Experts of a small language model.
Experts: a sigmoid router, a shared expert of 128 neurons.
Training: a variant of Adam for the experts, 5531 steps.
Below are experts of layer 5 (counted from 0) of a mixture-of-experts language model. Rows are named router (the router's row for the expert), up (a neuron's input weights, with its number) and show model dimensions 0-255. Each number is 128 + 32 x the weight over its row's rms, rounded and kept within 0 to 255. Numbers have three digits each.
After each expert's rows: a language model's description of what the expert responds to. This comes from a sample of Wikipedia text that the model never trained on.

# expert 37
router:117119124132147127113147176144130112119172183149167136091138160152068122113104122139072076080180110162110169162116192156059142185083092168153128109167128099124135116136124119145090117130134140074075154136147168119145120174095145105137113174119112192114116159132122107091168167125116116132137130109127129156182168120095150050127121112130074140076139079224149151117167166132149148143107111166138130118088133141131106143202167107158099127069103122146108172128117125063097128135084124178078136103141100118135115174097144068156095157108108049119162137120170053178141147156169139088115123107093078098111039100180128140157061131117118129128082148099130155141168117092110098132061118131143151094183114119118085140119185116111097213130180083067109084146152132130096122172165177
up0:137132138089056097101100100144143112172128140157198137070106099185112096106090134153087070121150126108086143115153127149149208213173161151141150121153124128123115083121144125138130125121095103078136175123095138098104086178086129139170116131133138137155160164089134140142097161122210160168120120143139092088123155180102084136198105138161115152049125187176149119103133154161157139130118088168108110165142062122157117096166119102190149106119136148102141119123141087129154148157098158205147065147078121151145130120112123119091075112146081195194128077131130137133165134115143155077152046182135114080134093152135176154131090156147140090118085146123137167113160025085066132159105140159132119126194114150136117072149139135156105142174153092100101136108096112130161180165166118
up1:110160143089142089107162196142051115155124127159130071083182194109064113122113103171122109150171128136148146076070152172086181141096136060085116178128124145098124214101134175148100177144129134165101188147114086115126139131171123167150139135141126138122158140080143203103093137115088079094132112150109066119165112051135148143132134151230145178101140141178144094083145147126152150087125143129099178134150098162125177113143126103112127127128139164074061104143115186084104157147130115111142162143111152077114143140103130047071105073122071135153159168182166103158113078148134170190094127112092177113106096098138168162132099133074079073105117169120112124146176151104129091111086170132125117125149160158067119115143126163120152164148129104139117148133123165109119134154102114
up2:119177117138112186044103132130114121129135127116138122070193148116089097091132096126164049131123138142103157142147129095109122181160142135100127159161094102166178162068204104189125163111107118165118112090058162080107060111147088091089089170149090117130185122202122147094184133156121100147134164107137124104080132128117162099089131128132100105073155145166080200159209157127183132129169203171126125187157147123119091093129136093134102091121135084154084091139094128118142120110071130135089122112147090153159104075139118159150150089087100138153194093117113112111122143149100147074167150080101220123165104134146154157181118112140082118156074122151163119116146122121164158142169190133105123129144123130099142126174142142136125127109143110092071075113143108087084109068152109
up3:162129104176188113109119090136082173159123171100136174186100166128082121088135112152115108106118141138100140149180097149133075119064096137149142102131164093147154091153174106186123135099163105164164111145104144102162125118110135061055102152039120119135128145134133133040154129150133131135144156170043117143131119067169160100143082133109104131131093161112128149159102124145103138076138164098124065116129072161089107137129167134132127094108073095120158048149213124116122124165143164130110116091100139133112155109149126107101118189149137137150097097104055101155101187148099095193113112088136100155172117177113127156160092130105103148205106168166146090127173101081086154125068183170132082127136122135154122126116122145124152159107138148103192128094176133170114109165035082
up4:179104117155135152155149123126172071121140162145138074062162133170088158157106124129154182049138120115146145124165167162142082128095135130143135075151125165160109118135122146080084108134120160156194149067132120127210115150168135161124118130117144124184136075126141158093087125088107120151132046099123121101135095122151134106089159137117074125140086069141184103138119171097170137109129094103131138089117094154103165193087106134108189110064138123084087155083148180104149083141147107182055166153158133094107140145123128106112082155115150138108105122136146130099113050126197066116168150116148118124117149089131053116139121174104116165156207181105139198161113081112133101127113125117149140120144111098081072207147170143150199114117102120163095116085167112103148091145163176
Commas, closing parentheses and dashes that end a name, phrase or clause, as in "In the late 1960s," or "Roberts, geneticist".

# expert 41
router:130124142131150137087150154167149124191202189133163164116117153131142109096093100142098075040137155165076149171147147196075160121125170149123184104184175157112090138161142134151090092129130094124119143151183103134126076151139195115077115090086098143088139132099122077109112146137104148143154090163105128131148126099105134088125111092090118179110127096162161147143133183160107147113113116157150115130169121198132084190110153103165112147069088112095141136124148134082144052090134176162067100069176115070120090137070070097154134191136137100073117135156161077129187122172139153070159098128141128089113131129097114108129107126103118121105162130099117173133151114110151106199091155105167099130189143119133101108157205139174150194129126107069134078130134143142098104187156139
up0:126108146076143105125155176169150146130061141178129106161088083175109107084116116124068123169153221139119154160147167153093094115139096109116155125159145116106164086143129115151118100107133154099102134149101127125076083137165139137133111143169133055098147096074090066125137164144114167074147115125115114149152136198129088101105130114161114064049151139115130117086114127094145135139135108106086159103084092139159104119119137157160118058161137133140117164120154091120135142148084055161115155107150118118116197095141131130135097136143123117160238137098181061192078187170121100233146081161141109117144107050133102143150146140116159097128112120149129170078141112091102117143126149141060108166157155179157097099125145141083119117104127080189105132113110133055180106177141140
up1:210150154181162169145128125116114132085215142075152141107089128159142114112111125175105100102115089118247148196152141132120072129095122108062110223199129131142100156142114121070103156185096125110142135172128139113154136139143158135090117185103157163086141159111134109042129144080100122106129076104113116158179089080129129152130164102176121112106099103150114151098163145113114121144157136129138082116146144117113153121122082103113121097104065125150129113110118146044121112126139125101150125119112121128093130150059158129074137091175099114133088108144176174163164104145150050086106079130077179117149194143128106138145133157110112103122160204097105112157165121083162112094105186135147126138120162116134097187138123105144157193131085125092053118112082142169107116160150138
up2:141096141137140096098172089168079097136174143161131122146128151104084112154100141116086155093153109116101117158196109160107167087135136109135122160154175128177178129066127113143126095134134111100095172105090141095119120098118104101152104115182113148130054133148098127146099174080069137172165025116116089066122135141133101144109191152097138126099188072134160096138108104108149146165107138078079127099096142155124130143183131133176129120133178138135118097227120160131062108114091137197136147149137164125106092159140096167149103100129066137125134157155051129168139184130127129084171098168108117091127155094190153142186158112196107114132087134183170137103123082112119128189108125195101121187067102107160138134129118147162141117195126116153123201111141087076167131143124165
up3:114154092107154144160106133159159120122136144086034187119044091151125104141085097070152093103130058085111145160134162127120158103138128165180105123116069160123137028086091147149105067098095069112156145158073133110132142148085170118081088160173166113127098147168164179138080088144165139100195096138068140150142154148125146135108089111088150154118170089171189106141082153142176137062141109182085135118182150116133201155118142108151127092112063154100120129132148036139123103119145113139166135132113109137084143150131142148140074115138182122167158166134136113110104080146208114095167097106144135134119155119123157143117133146147150116130110166111156102059113183147065127188106126138113116114173088122136179165165172163137126108149146113117113152134121094174131115169138083
up4:169110124090109085090135181136120159133147166124100183057111167136147048133109090101105134122142141173108148120148140136107072154111151160104141128094151121173182056154129146160125145128137150179123135158121136116160180120147205078084094079052182128135102088137128184107139090111074150105119108144118127119134149117136063066124084072148149102113035112174109135104128166080157141138118128108114092162152084125130144136141124097097122129100132153148157098103121220112171075142154164092118134158026129133113160087074124144147124148141146124127136165142113147147144132181126118165123097175107146128103157122122074129135138136126146134144179091161116100064168051118088148161111146124124069103047098151204112143069152104169155086165162168094166098082125110130090119162133164
Symbols joining numbers or expressions, like equals signs in LaTeX math, slashes, en dashes, open parentheses, colons and dollar signs.

# expert 21
router:139123129136155117073139157164129121135177124089127170132124127100091153097103108164112107102155169151156164160159162244083199183073099162082141046159159170202201112148180164173088091082192113078116149100172101148167125119106153049133131077100123137078172106141096138088132148159058106112111100137092130098178074121138150125092172138140085152071119115132183211133135159164103165117116095137124116167138116149138109155118139121146128141124117126128107169151122185052072133169114145151098138148126144066086156155068075098127091141105098099081138117152092064143134103148123084097119109163121108095119142148149149122116090154102127127167134116128127127144133127112139106192100162173122106164148161125091106191140126146136140186130149103083111104184132118118094108160148161
up0:179117105031173095161121168108136146147082114092162130157152194180147047131143116141115105123115131092138090097113090107148081109121088156217107173134091121138148102118073107071140112173067133097110098212079088118115183149167141123145147116137140168145099134140110093135173118219130079109161120124113091181125169126158196110137122095107125084059110121163082137122176136152128151101163101143164162158149127151180068131153097098155135072115147142104161104152141095090108164141167079153064142104118140121163136134096164162074150116152174131161149158148186132191126123128146110123101158107125158123139155075106105165157072137125113151040142125137175076131119125126072133161114149155147190105123136107196141124170151117133107142180091109142137128081080091135106129145140104
up1:115170132147108097171153102160195122150117143118175188096134112124110182115161087197130074102139091129179117116170098117133131117148126141144149107060115137101057161091124175151123129136137113094133109156147127154149106112099186135174114118108148131105145168131150094116165140164168055140147107171175143147150160129080128098184120133127131154090138136107095118075167108139101146167132068103107158178161151169115066136099110104152120146125112133134137090050157109113116075075113058144103075093147126102033083127141150208073109174170102168148149162079142116186203101142157092127094164086049169113170087090131085118145135121152144120132179148093139148120199126116153111120107147162132109129121118087187139104140119083151101175111085127115143156139164086068119115082135062
up2:189142094110085055165120192148133221122117162104130122144138138230127162112123154085153172152123132120138100107143119107124131114137109141196135236162056067104136147146109174153137071175127152179094201135183133089113112124143146145119142167120133117091147175115107129116066113141101195094134093065116113152113138092090125086115152122155119065145121115131104111108133170150155132134108100073059063156123131177183087153185082117127114092125133145150161104101108160096135169082196096131149118052155154132087133119101130141150126167175122099092106095130147115164156142166115120145124108129140141133186102134107179088154101140154091131157180137149116154149121095111157120126064069182125149138120118141139072126133084125120180159175137112164136150078121112085180129133114091
up3:160175128118112103135132175143146100153125141082087097114076157170095055187112064172125127134156189144145135172065219095138098144090172155146194149114129174087179068141143174067125086106148126112192140135160087107092125148115136170126159132099114141140126180133122085130133100085127092107144069146090150119143097100134129108135166068093164137115122112143129100129168143181163147182180116118139209096144173158067153158140147139140115120082125162113142101165127137123109102167116148168124156148109128098122187079115099117109087149077092096089157120151139048084139075126064170110144083082131101099085135168107141097130079117066139144163155103116105067116081127083126114155111191080136161131114125120168135130174172156178156141086104149116110079133159110123122100143149076
up4:090114161091130181057152118145133019133169111136118140099113121133059157118157111136173076109160115210175133162088138193079117169082082140046124068142130193104114039130147157135130087142140048125136161124135163135154140142118173120138138083089150104076113135126166123113161142105148077120116120114141124102147108128128115133054103193156090158122135138122123154118163160109120131137103159116119131136098100112149139140145118116068129121113139122163146152175089085095103134124128119175048142147154154076094099105102124129164109162116133103102118109115102070152206069156139127110153109136066116102098138144082148086149130101120083183162125143182119200108185133148127149126121118159158143191120169126127134162117179141113113168119193119139127106144113086038096114100197141
Sentence-final periods, decimal points in tables, and nouns for a person's role before a name or of-phrase: director, founder, member, commander.

# expert 34
router:183086130104177071130136105170149124116164168119147130118093146159096089136098076113089157063165136149146193168156145141105127171085089171152132106162153146164072101084159143120061082132127077138116143146102128117160134117123121115131113102053110115092077108092128095109138124134086173152182075088101133120169141135140124108145150123098094184100142140145153126139170149097148181146158105092099098113126150170141102208101115116173147116077158136131088174110137160098128097148142146184072092130151137105120102112103056147103040175084137163079159166108144109110099126149155132124125124137131073131147094150123087116117075128144141111190159133031115109153115110086095130143115137122255160127149113107130062134177135176156131171145127157103105057171164169172113095130145166
up0:144099125125138176121122069150204095105114114181137096193154138153117125107152137138127049069115141133081191158132136144117130160129127117122118149155150130093073117099116129114113061100144099129141086166137123146167136079063151119142120118172106163098105115126117041105184143097167122146194115145115185191085097111143137090131094122143112110087155087142113144128138158076163148144138150095134108077136135121113147112119103137105111150120193164193153097136194124120144130141127175180119089119170114124130038043072101164115143110166104071104145139108184148157079090145171124103124105127131129141196134195109112081121073161101151139173119137144131081092165131113178058136133169107126163105125143143114122080114149127135137156184127073148066084192120147132172107141167211
up1:201091153123154133121083038194158053095177117124157096133113148141113158121091160162075088089110114173237180105115132174112107145153128136087157122144202176117165140092112119155130075154110158155161096155164130093161137178126120159117110131099107147130122140181158136119125166103172144139153194136131108135089107066155176138081111097141106135111085160125136146132101143078124125107175114186130051100146158117080125161096156078117139092085153109132063134119144111117117099131122158099105078141141156133132078182182128089101152150092143198082134122134115134118084110073139129139120105105105127064139115114130126131133111138141134109173125168081106121068129071122083087126094137148182116142088157117073106107209134078149108127123117151093104186165166165141112119101047146
up2:140126122153165156167119184136127097141133181092152124121105190088141092142136072131119145130136130118187134167161118192106122176105105049157132129160133165117142084168124143153123148138134150087055140190147103087130138107166175084130133160133129130129198123135143100132178090167076111122165173137147158126121166052097157145113208085109134115091132137126114144085125133111090118129135069111130086120119072117124147178098077149116147134120067085146099119146150152054107102144165051111171180119070172124160144098114104108108107156173152061105118068204121138110113075132111187107104122106111100161098161068091129122134121125071141154107162114083113102126160055062125105172080165157117117224148137149106151108095178106157125183102097120113101108143071130118111126154108123
up3:124117164164213128092132146111121127091128122098133105142174190115138134160179136117040091080132151149086134156173148130137170185145159166182136102127136082147130163091180139122115084180150113121189105174161136127163143101096112065141072094082105164083122143115101117097179204097087152205151147110139166156135139108118145127137105134138106139115127108175182139131085128121114113156127144142126116160120122130224089140158184177088131161131149090155125122163138054114204081147124157173129069135131186115109167077109076135173094183098119061147150083122158128089109114122148132128107105121145106128169123126100123119108070101059099142112143151112101127170116148134126179175119139135082129160172130150163076190135133112174050133169118115113131092116128112166092112111058093
up4:120130138163129111133157114138123136154122228123189139121118146120106119130122128094102128081151115136107184154155043113148114100124141183140137072139135110168053123115160139142117141167118085117065116132102180128121136080098128079120140091087135106171045097140096028100145095112117153143192089046170171103102167065110147159118189153168092157088148115108110129103114164120157157155146053151130131075116109107156158128091117134151151101128141157162120150152187076104134083137217086102149173122085166099111132142139111171179162192184129123068085070135163108180100125137151186098165122148156106159156062146141089127123099122139126157115175126076121175108112062112201130166110133122129152126088149130103096107146154129176126114086132105120133146101131134143145113125158103
Values after colons or dashes in infoboxes and taxonomy lists, such as compass words (northern, eastern), Genus, Phylum, and year digits.

# expert 11
router:156151135107135153132140097152126101141142120149142131109159152151079084133095136153117157064161166161146128158146164202132112103064135144067135125160134096114124143117180148101065089128205113098150187141083120112118073127123209100132074148127128125108129113096126131031086178109107114152174091124127052138170110076116107060146178127127081210076144131160203195144132170145165170110118116139094128102150116194148108181159123128143115112097054163117085142158158110066112073100100128169084144130103116053146159140076103117134074179112150146142159150132171106158123113146179150162163148069103128122151160142119168155180124139116129134123121119144133086153153105119106112167104175153184077141147133136101101153130178150173097161126097084084101112146111147102161084104134118
up0:115192141128198124138099123137079170123127129127144046078110127131122129134166129147043090106119116162166116074175105143135163104126141071193082196146156093137117123189074167146114186108106092109173135207184186174174119124121102126144059080141060151117162101143157151125071130109168092187135148104175079135125134097119162140124088123163085145114089123178142129194102185127124133121145143150088121128136075126068122179081165156118103128133170118153096132184151123107128093145092120122101208135088126145126109165138111121123115122146108129060140123085106145122142167157141125112085084110098142078120091181170142138138122126110121106120062160135093108132158193129134138100094170155115086147165145131080124057158122103086079109146152152082166137118155085148064099120119142
up1:174117114078196092160165120188129163101151103097096140097131123112131102082084122170098155129128206133115100140106099155136146105062120124113112134203179164199126116128128147137080134142171103109169083101158131113163154110195142102090062116116156141128159158099149155121119108096106119100179129122167123172101148113139069084091089116124055142141122142153160171179109116102166127100112152072111104098145140203171150131138137153111120113101101132122051094116098090138156079160138159144087080148106132135107129158153121120121094235139165155127147139101121138173094185135226134144150117146116128143132202123119123159150162174079141098112093106089116100124120084116128102129105158104110130106105116107102117173109154154164151156138137216149205069159126118094167126183051154
up2:117107181114142126108120112116104154116171120122156156108182114088118228105072157123167087088135138150115104109163101125095121117050161076103134163188155167112201144121098143129126095149150146079107201095116125075165103111157147073133151135151136131112162179174100152127146121146079175120132079137117072116150138070150113113108154117176152128098109109145132182117083142106135120095127128096160162149106136181158157160160128148148062168131097200146089166173133110101072061135121147174093165163063094134125114145109086132154151056141097128130145166103141087169126136124241174143108128139101070093134133085139139155150155183108107120100135130139116110187130104093120084134105145164105097094109158144096182196124152149150098167198178129140081155161112097105179128162116122
up3:176130175109111137097129141120148179115132153183169124108055173142111101141098102126109155127135200131137143191119185129120196097101068134113163142134133129191086112090132134144101055125123112103193125137152107125122064153129208110118170143137115089115055110135092123155080089077126132087156118135019118163130167118146166068154113179115126185151123137136141140122172184118128153118158145114123096118106195138205081170109108147160141140123130114113184169079158157093127117079150110115138111076150138088139143136158123154145099170073115154114085169145165106155191130097127130149174132125137132127140153164126182129146120136132116114137106154086072094136123124126119122161084113169136073167088150140073121138165156172141178166121106154119057083144096193124176101214101096
up4:157093115155128138121150139143150105155141125134118185123044150127109142135112118119055136127137133132208152131089081171086077150094120127172080129107122131172145095138122123172112190181037099125073116153073134144086136165190146126135124175038157095156164120116163114070140084168143149156151158162113102175132104109079105123133199093167167131125051129118126124159137125163104128152113077104095121167080109107078135121148131112117086107121083109168130129109154074126117077174149101070126147118064146131121113189153110140100130173142117156085113124105127097205135160132213152177046126133138118093168111150181091181122123151186126139145100084172143122127161123113140141148114135140149088181094151126080152121138129120142164154087166165047170151168148102106128140137107167
Digits, colons and separators inside dates, coordinates and venue cells of results tables, especially the year's first digit after a month, as in 14 November 1927.

# expert 55
router:121142137122166099077163155164125128167123126107129141117150123113112124069099113148083098043169158129158163160172157205046189146098101151134157134187170158161100096132178143161096080098164111083085157143170109126108071130113153118135081132141086068127147151167121095083139110159127149170171127090082119120138130097142167071102120164107122161055109109143155128122148175154104155116103119099108091102061090184154102135149135085160137121122088111092117219128163118103100127137132162196103174110124100089074144168111087138122106183145090133136143146146120088115166138166156116084132098126127118140098116132136170189129060156137143108136109123110151141135209124092099062126082126149212116186146177125086121130133168090160129164158167118064085099167118130128093109166124181
up0:146070139078158119121097158149114034136178145126169134141112167119116212101100149134142106079151130181197133176122187180073110148093119075082100131132166142115110142138143114134114176205107116093191178122095154138120163146171143095135144117136155117113150178129179107069120164099145097093144117189128102175137115110141141158148141129078066152121129127143111106114108129109141141110138092110112151131114152159128148110139139112115133055121051146136123159089165159079118139156133143123148134139115187114126099137085111123144111077146105148112104139111149120129120132090139065161135142089174106137207102096136071046136100117151099162104123162173119061096136146104174095113135155133158101133137151119138087117129184144156095168170165104186205034123172085096162081116039110
up1:143177129116143188118128158181120092150129161168203126107099186181121071141145135105116143174143177135118167143159106141091068091148117123132178132104074192081086151125133112115117123109174099119084122208141158153138098166147171134083134142128131071115107077115121173100056129065098160113175146117065056174161086091117178128118188143112173122092128168118127094106154169064106133085140131158102160139114155182049100133139120152144117120059122155088141151156100132134127151125136141113121133092093128083114162125113109090095120142132146083123100107149136141129163124233118121154110135081141175113104164161139159121109084110145062136144064137128118110090109111108117113158109174115167152105117123144134112059139190123109172163108101054094119035143100113084111101142151135
up2:150115144128115171086108141137070164118139123087121054080156145094145122111105072159155096112126166137116122193137167204083136166048121138117072127132100142124143155105166164156117107127193164152165148142160133109127087138067158101150076072114152101099092122145180137124132142089185139186114135132097139058175119177138115175089143160162100224112066129120137126049170183099134125161099093114134123133126073145141156089145162130122173126133125113134098174123178124120171179172094140138150058179106159106071077111132117117120097198146115163152143150102107123152179120148116106118107091152144120131168169188096119199113143116102137113150155125151158145095219074105168075142116135126159077119108124133119121136093153122127131107168124140085102074141115099105087115169176096
up3:150139104238142213129105188158148104122126148107117134151127174154149150112102101117107061080122118096110137115137101136141112179140096122126124141155099157142106216178170129169085083123077084158144123141203130151150121145132177137149142130131136118154172144127153100117148170117127145107130168131087113153122107080146176153082178105099109116156134106126148076139122129162145133116104092107157133100104178096147125119092137110072168156075129122055166070115107161161177108134143074110099121151070133126106154115149107082152119138202117090112106061130101165134156114175087083117156045137070150108157156029099119132163174135146068145123106144141187132112169098120169115117123155126127142135145177155097125120074149189166113159137153089130123091078118113074078144190191163
up4:162064161128153163094043160144090119075170140109200160137091092152154078118081140132146065107125143181072141146100097137079113194136122146092121152175098161125126096107062126143144165145115120128133130119165195164182114114095152050177126184127096083051143099154130109128158102089083207079113131126154109137139128093079118122150085098130092131110129106152063124129136129141135122061176139152155115117112066121172172174099131114130080139117068133163113122130118149131106112101118080181108218146118093122150111089125120163090118079081137124081109131148188105123104164185146128092158123148140127134118069134182102128156115142092087100100115149162072092119181120160146114137089152140136123128098124123200157074112126096094088118181172086124144128161146103089128120134139176
Full stops and closing quote or bracket combinations ending sentences or titles, as in '."' and '")', plus table cells like Won and Nominated.

# expert 42
router:128108119148134113148153152169156121157162128118144178126119125124082124127098125099075085083174166155121183123137142175036166164087114114084135091186183140121126149099132148149105095112175094104171143098151163130146118141083155085113124108111099099121141125167144095065136134169145127175117138151116102118172095117134158044078107149069092141085113158155149145124130144166102169091130085114112107166100100160160142188122153091164135118111120145149139187170139152028071118136081185165079146139148137085170086097054048084141122176143103122102082154130101070129182141143118104100160110188144132097119101109157147156136094141112108062158064127131150199122164156118110073193102102183137093176143124139127134133104151168135161185156174087103122123172183104141120119156114147
up0:126080125102113107123132142150189087125139153122167170163129156146114124107089112141146111128163165180194166120130194129121100181128071081063157104099149091128103085097125126134107128130147181122104135153065113133179127133092198156097156135055120085099105114114091096137109143165142106099117112172169187098119131097079098128169087144128090111093133123150148123107118133111104153132157179076144122162106088164163147159122147112179118105106149159144071139151122150091100123210081101124064115071123140124125092116072112127143088111154118220138172155135137121190133154137113099101129115133103088101142185150189085157129159126137158052150142124138151147188129110128048040146107152163142116166166124163115145128099111109105159094147155059147140156188165185148164098165044130
up1:186100135122091085126083165144059196126114122183133220093133156155125101104133074145107116138136159165087163130125118138119135062116072078107138121091136106146147141176115141135105108065135070097116098125134193117136193120133158127181153118108093107120113142139143092123083147141124168074131111126069177125137126156135118118124097091141148191091121118211093183156137166167127127099117146130122092103205062157071105168108157142135119177139107124157170102174079142135131152159124098129098135110121185122125138073158095099174116149079102158117149122103180062131166111145082083069232109136170154139136094188103108188165114092155142097152142111154144071121180095114122102090108142145188156125140122189106146113136114131127103110127126167109149109145172080159084119072130154
up2:132162121176134083128117143125110132130156134130105107102095160126105145109135091129119091129150169095187125187112217179134137114095145150196128149146120124148117146158121140140109090197130102110145142182083092093100124114176186072125150107139143149129151143082183154063068122080120161118115108109173162176188137148156157158147184129191146148144114110191149154111119127129125129182141034126141121136136188120119079105132146139100136142146164116103138162106159128119132123123174094113128064147074149117085128139115137115186127135172114128097138159102135130109022161126183129175110116064119077141180113189121074074098086136209122205110190138067133047162096087091141090119116146105153161157123148152104103145102200135131133128118085171142103138157091141119164108155123124
up3:179146070107137150179145114188183112145115129129109096134163163133025146113100137132127178096176131141135131133081151133118105154150120135099114176150136116153042159158132119135069089097171127162147117139152101116158099112113141167158144087081120142129118111081090127103102147089081093198134112115140118096118156088133140139120112160145078164085108122103204073090124150112159183206076147110109134087078092143150142091164122053091171169036108141051136140143152144130155106175108118142096102139118143069125186130117126058117111202142155183180161101139125133097136110143131095116149114151140117133126105174157182148199090136113120085141144112108118058116140112097156125088126148148141121159134139117157100156130186171159153116098053153091082084129133120083109083103092165
up4:143119125142178099117120102152099145081102124163187094141149116118130130049098137222136083091138173117117165182146140186107137158048136121129174152177124134132156152135160149138134103142147119081058135163144147125127117127092118092082165137114097116170118162121132134118124175128130144142141106116071138118161126062127158168116091101109179091056129063235191129108156138140109163163125140131158091147121139117104150125118145101182160189126133107089120137149143116038154141155077097137130102111159131118044080096042103129184106135068155082067119118191119140107112135176182177088146067130115110123062126127131111113099111163094120103147124113127133143152107154126131176137127152176142105101138215108115151160101118147113067156101140061122071136119109162144121112144144148
Periods, closing punctuation like ". and )., section markers like ===, and spaces after a noun before a number.

# expert 38
router:123140133120144138116176135192132126171191190118159110137095127148100132141094073129087093037143159151129158130117196216101169102076159098098145126168164105087113202081128139142067132105117100152153162131133133107167100155152173088106099139111096090104139118150094120075156135096109183145153119168136093154169074135111148072125184129134128104091108108139133114130136161086167131145129059088133129103147149225126121143148173111122116096106099138089154144100151172096137070142140181152067131115085167108128164126105097074154123134145105135086101149140118083148158087149166131131148113136137154063152078185174146153122072143161110138117095132114135165096160113052163054149111149136163095151113162126124083140195200154173171149155153128080071144110100124133107091180145151
up0:143113152116103127108116137126064113153125118144174189136149130084112143065131159156110123149174135121123127175094104145115155118096128126135120101092176119096086104154159135116119133067207153051115154114169118151100081158175131123150141087097130115152185153090136165092106166143104143126094106157146121094154153093096124090152113081142118151048165149141150141065082144184125151133079144129122079179144084115146120119207142079141107158147090158134122106147117152007080143097096075121152096071108138111138178162074132112126107140111142113063112167095121077187172163132113134138090147104157120162133131143155101116185126132138125071151106084174158181160149136149116209157112095114081096200117148160140134079085127107111179145161158096089156176097192128087160134152069127
up1:139157134108129163124091153184145085118122193148168094112139193170126093137142146123142082147124112133095118122141139122106118143117082098150148163164076147107143121076108107111109157175183138121115112108145115187146148137168107127100102151059117041095101128081119153106137155093058170127118084058176111132139094107020149105117143077122094126075057122147190146103169154128148150171128093131111185107118081161129108126170148102138092113119172139157081100145125123091087094144125080133157151123165113120133143147110112176135089127096143178073078160190130070143181122154071163067134078155137148102133115140187205112134097172165106121117096162149102114176153156150147100098088129175133124139129179105174074099131122142097133109215094106160124083105080140132190118125152103
up2:160141137119129144127158166174156135100131174090165129163160179140103124105149124173099098086159120156127127191144156143118149120109158124159176084122160150097099154102104111098101079138160111105130100101156098104145150157153106155154114065097181170107131185066129160100152184125138119174129080161170137097142079090094068118137146105166068167099175141158143147140164163107143143175123123088126110097120184173143099152168138148145095115087148132105121092180137176062112097160042181161152083084159139107127165153132101050152122116087106119126127133131097087115146157134170106115148125101181130087150134112137100178161043137112106089119183107119121119138124117095102049139124186142147088149211090150175064163160130130168139120092149092140130104148208148136110091092053073
up3:167126107149147148157157124148164141121102185176140155064116178181074043122129135168047157103132160148117132148149186094104080131113134065119160118108110175132090118140102101142089111092178101086139133145149104126158143100067137149192113057154147095126093138090139147116092173101131132152157114139158082064124140084091115085124130169099102140124114141154128152178142202155149123137135083198110121126082116186153083176139169139198132143065074127138157130146098125100090115060135118157122126117195139088117168132124132132077079172133114129137147093146116121095125111142093082152129125176141114052096126095128145176116097145083153095110113155073135153154158156119111061137144178174110076126224062093131119159133168116139158161161072117112101124149131097113093123123118080
up4:113144138082138164115126128123113119126193197119079153171134231150086133147170128132138121131165133164060149098131184147099092126124090098119157126136143054117124081152117144150136118071114072159129089082061186135151160128092164132151105102117121146099128109100138058146163186164123122159123155114125188126142127132150159083091034083107071110113123131154123159142113121116117142168165192136116172149095073106152125165162210079108099115103140107152122097197139144107141120152134125113100131112129220100146177116103144105141150173113148081112151109160134118128129124121041167067159112202130145078098090163136112167115086125124083118067135148159110166138126116085154172182113158141131096198157083128155122111134163153125097102179187143093130139140180123167126104146135122
Line-initial bullet hyphens and first capital letters after line breaks, plus abbreviations like Pos., BA, USA and country codes in squad tables.

# expert 25
router:150136081107143103173163171136142100164198206136134183134133175149075066123110125137058158073156135154088134161199142193109148130123091124126153119143151135177127089113108135076083122109142134145133129153125079135191116096117159124171086119073107139117088154120116070122140144131089127146209078135125155099154121103139157104124176129093112129105145101182178176154137147145095148100087109102107132102149137198142169202187117111175170120102120156135103185143083175119110095160135194182138137161110171089126151146100063106189083155144159133084160107143115128066145122146116143144080076168085110129076160134121152148142069166161100101145115097086124104110152101050114092144115142148145141166153098105142076144087152144166142179158071157105138074132123086163086124125125146
up0:106106112106180105150162078162113114155129142107114145110154190096082156109100125132127139105130151120071134110115117127137106163137133096090163115133102095119133085076142102090078074074151146133150114099056168146173102111139121100119161133222089068130171152146149160103111181152133159160156057131119167085148148142132176138079144139115166121145163121164146084132160121109112141144142174130149128082100154145102155108131131104166161105114140117098081156161146156071107168212091104184173156167157187096174133136094065138159140132158186098139130122129121125101119184129113127126103084100176184156088067142140123190202049125178085094151061099200156124072099147146111103148130092177165166163118137086091101129124108202156132078155123170099118143146109131089161104089119126
up1:119143069171182151176115138139167113133129157149156131129173128103146123138132110136103140114141180085151146131163183134167076106134105137083099173138088168163059104118188132177082107118146140096182133138149084110175143094111191104149153100159184138152123131141125105149126081089070123097160123166153100124129109095172215105160123127134149102172172093134151112119194134095156147147123118111118094119167157255122137149143066112129189163033120122085080149096073082150092091057128176173109097132139161104127062114098120115107107121137144070123136114064132128139138064157162118135129144091116109089102167109104129148136137111131119135136150134080156080128121132099116103105159188139141170107140127092089061165160154157158155174077097161113086123136147144092055105130158154
up2:135100121156060113089133108160101170167160125127135124141144109134138142066101105128072123140128114137123124162134118142082137152164189113122115169175177109124161133105133121132111138130087124117169162146155131134136115150171123109117074152064095121098125114169167173091095148100117138191176122079125119152120157067113099148092163161133108123131074098142111106125109135106116117164173149073128048091106118150070102079207115142192096139129143118166135140132115149134131098176136133120123079143096144131122107192101071162151125098160035181089035147103141153148125160171144142121129112125129099111165174178079164084137112146167094123223119124189154152062139061049098037186096106123127132158118158113117165107168103144170168139121162154094130144109156124145072150130167179
up3:139102130056104136121087159131085122090121121180091083048067102142126121113120147086079128128105141104118150111090124112117129099086215103128174147120119174148119207150137118162134132170164145071108139182146115171098115141117121113093045144175107137177088139155143141112120159104114161137128094201139046145137132113089123131138058118106133144122122187144156104127121116091112135131142135170060151128155089106135088147140165111157127151147176116150140136198156119118119138112118116163089147128200182115138125182123168165155109059111155124148074200103138148112182135154154136169126156145109125137102121110141120149148154165078085094050155180140111128154198101121164170135090091135113113151190091123075114136166173116100058152108127116154068155088145142092084101106056080
up4:167161084149132089157123165137191107154138167082135163150088114132119091182126115137076120125144149121215105130156127146147094179050119177173133140107159155128106134126150131170096097108124142137080140092121086129142094123103186116123137180120122143137107132103113109153173067144094162135197091131126146121143137057119117115129173126083134096107121130196101095107184146159123144135116033079159099161155103123147101124105122092110139127115040157084175136081122084124122131081150129103112096062098096122135163084104136097158098159131089163090155050114185133176135050091119129160130149091099143075172136142185187160147115120136112169155121061086133123154182074149216166089120131141146118165147168156121123087094148157166131191070119145096115115104137124089140129156104136
Line breaks, section headers and closing brackets in short biography leads, such as "American baseball player (born 1982)", plus nationality words.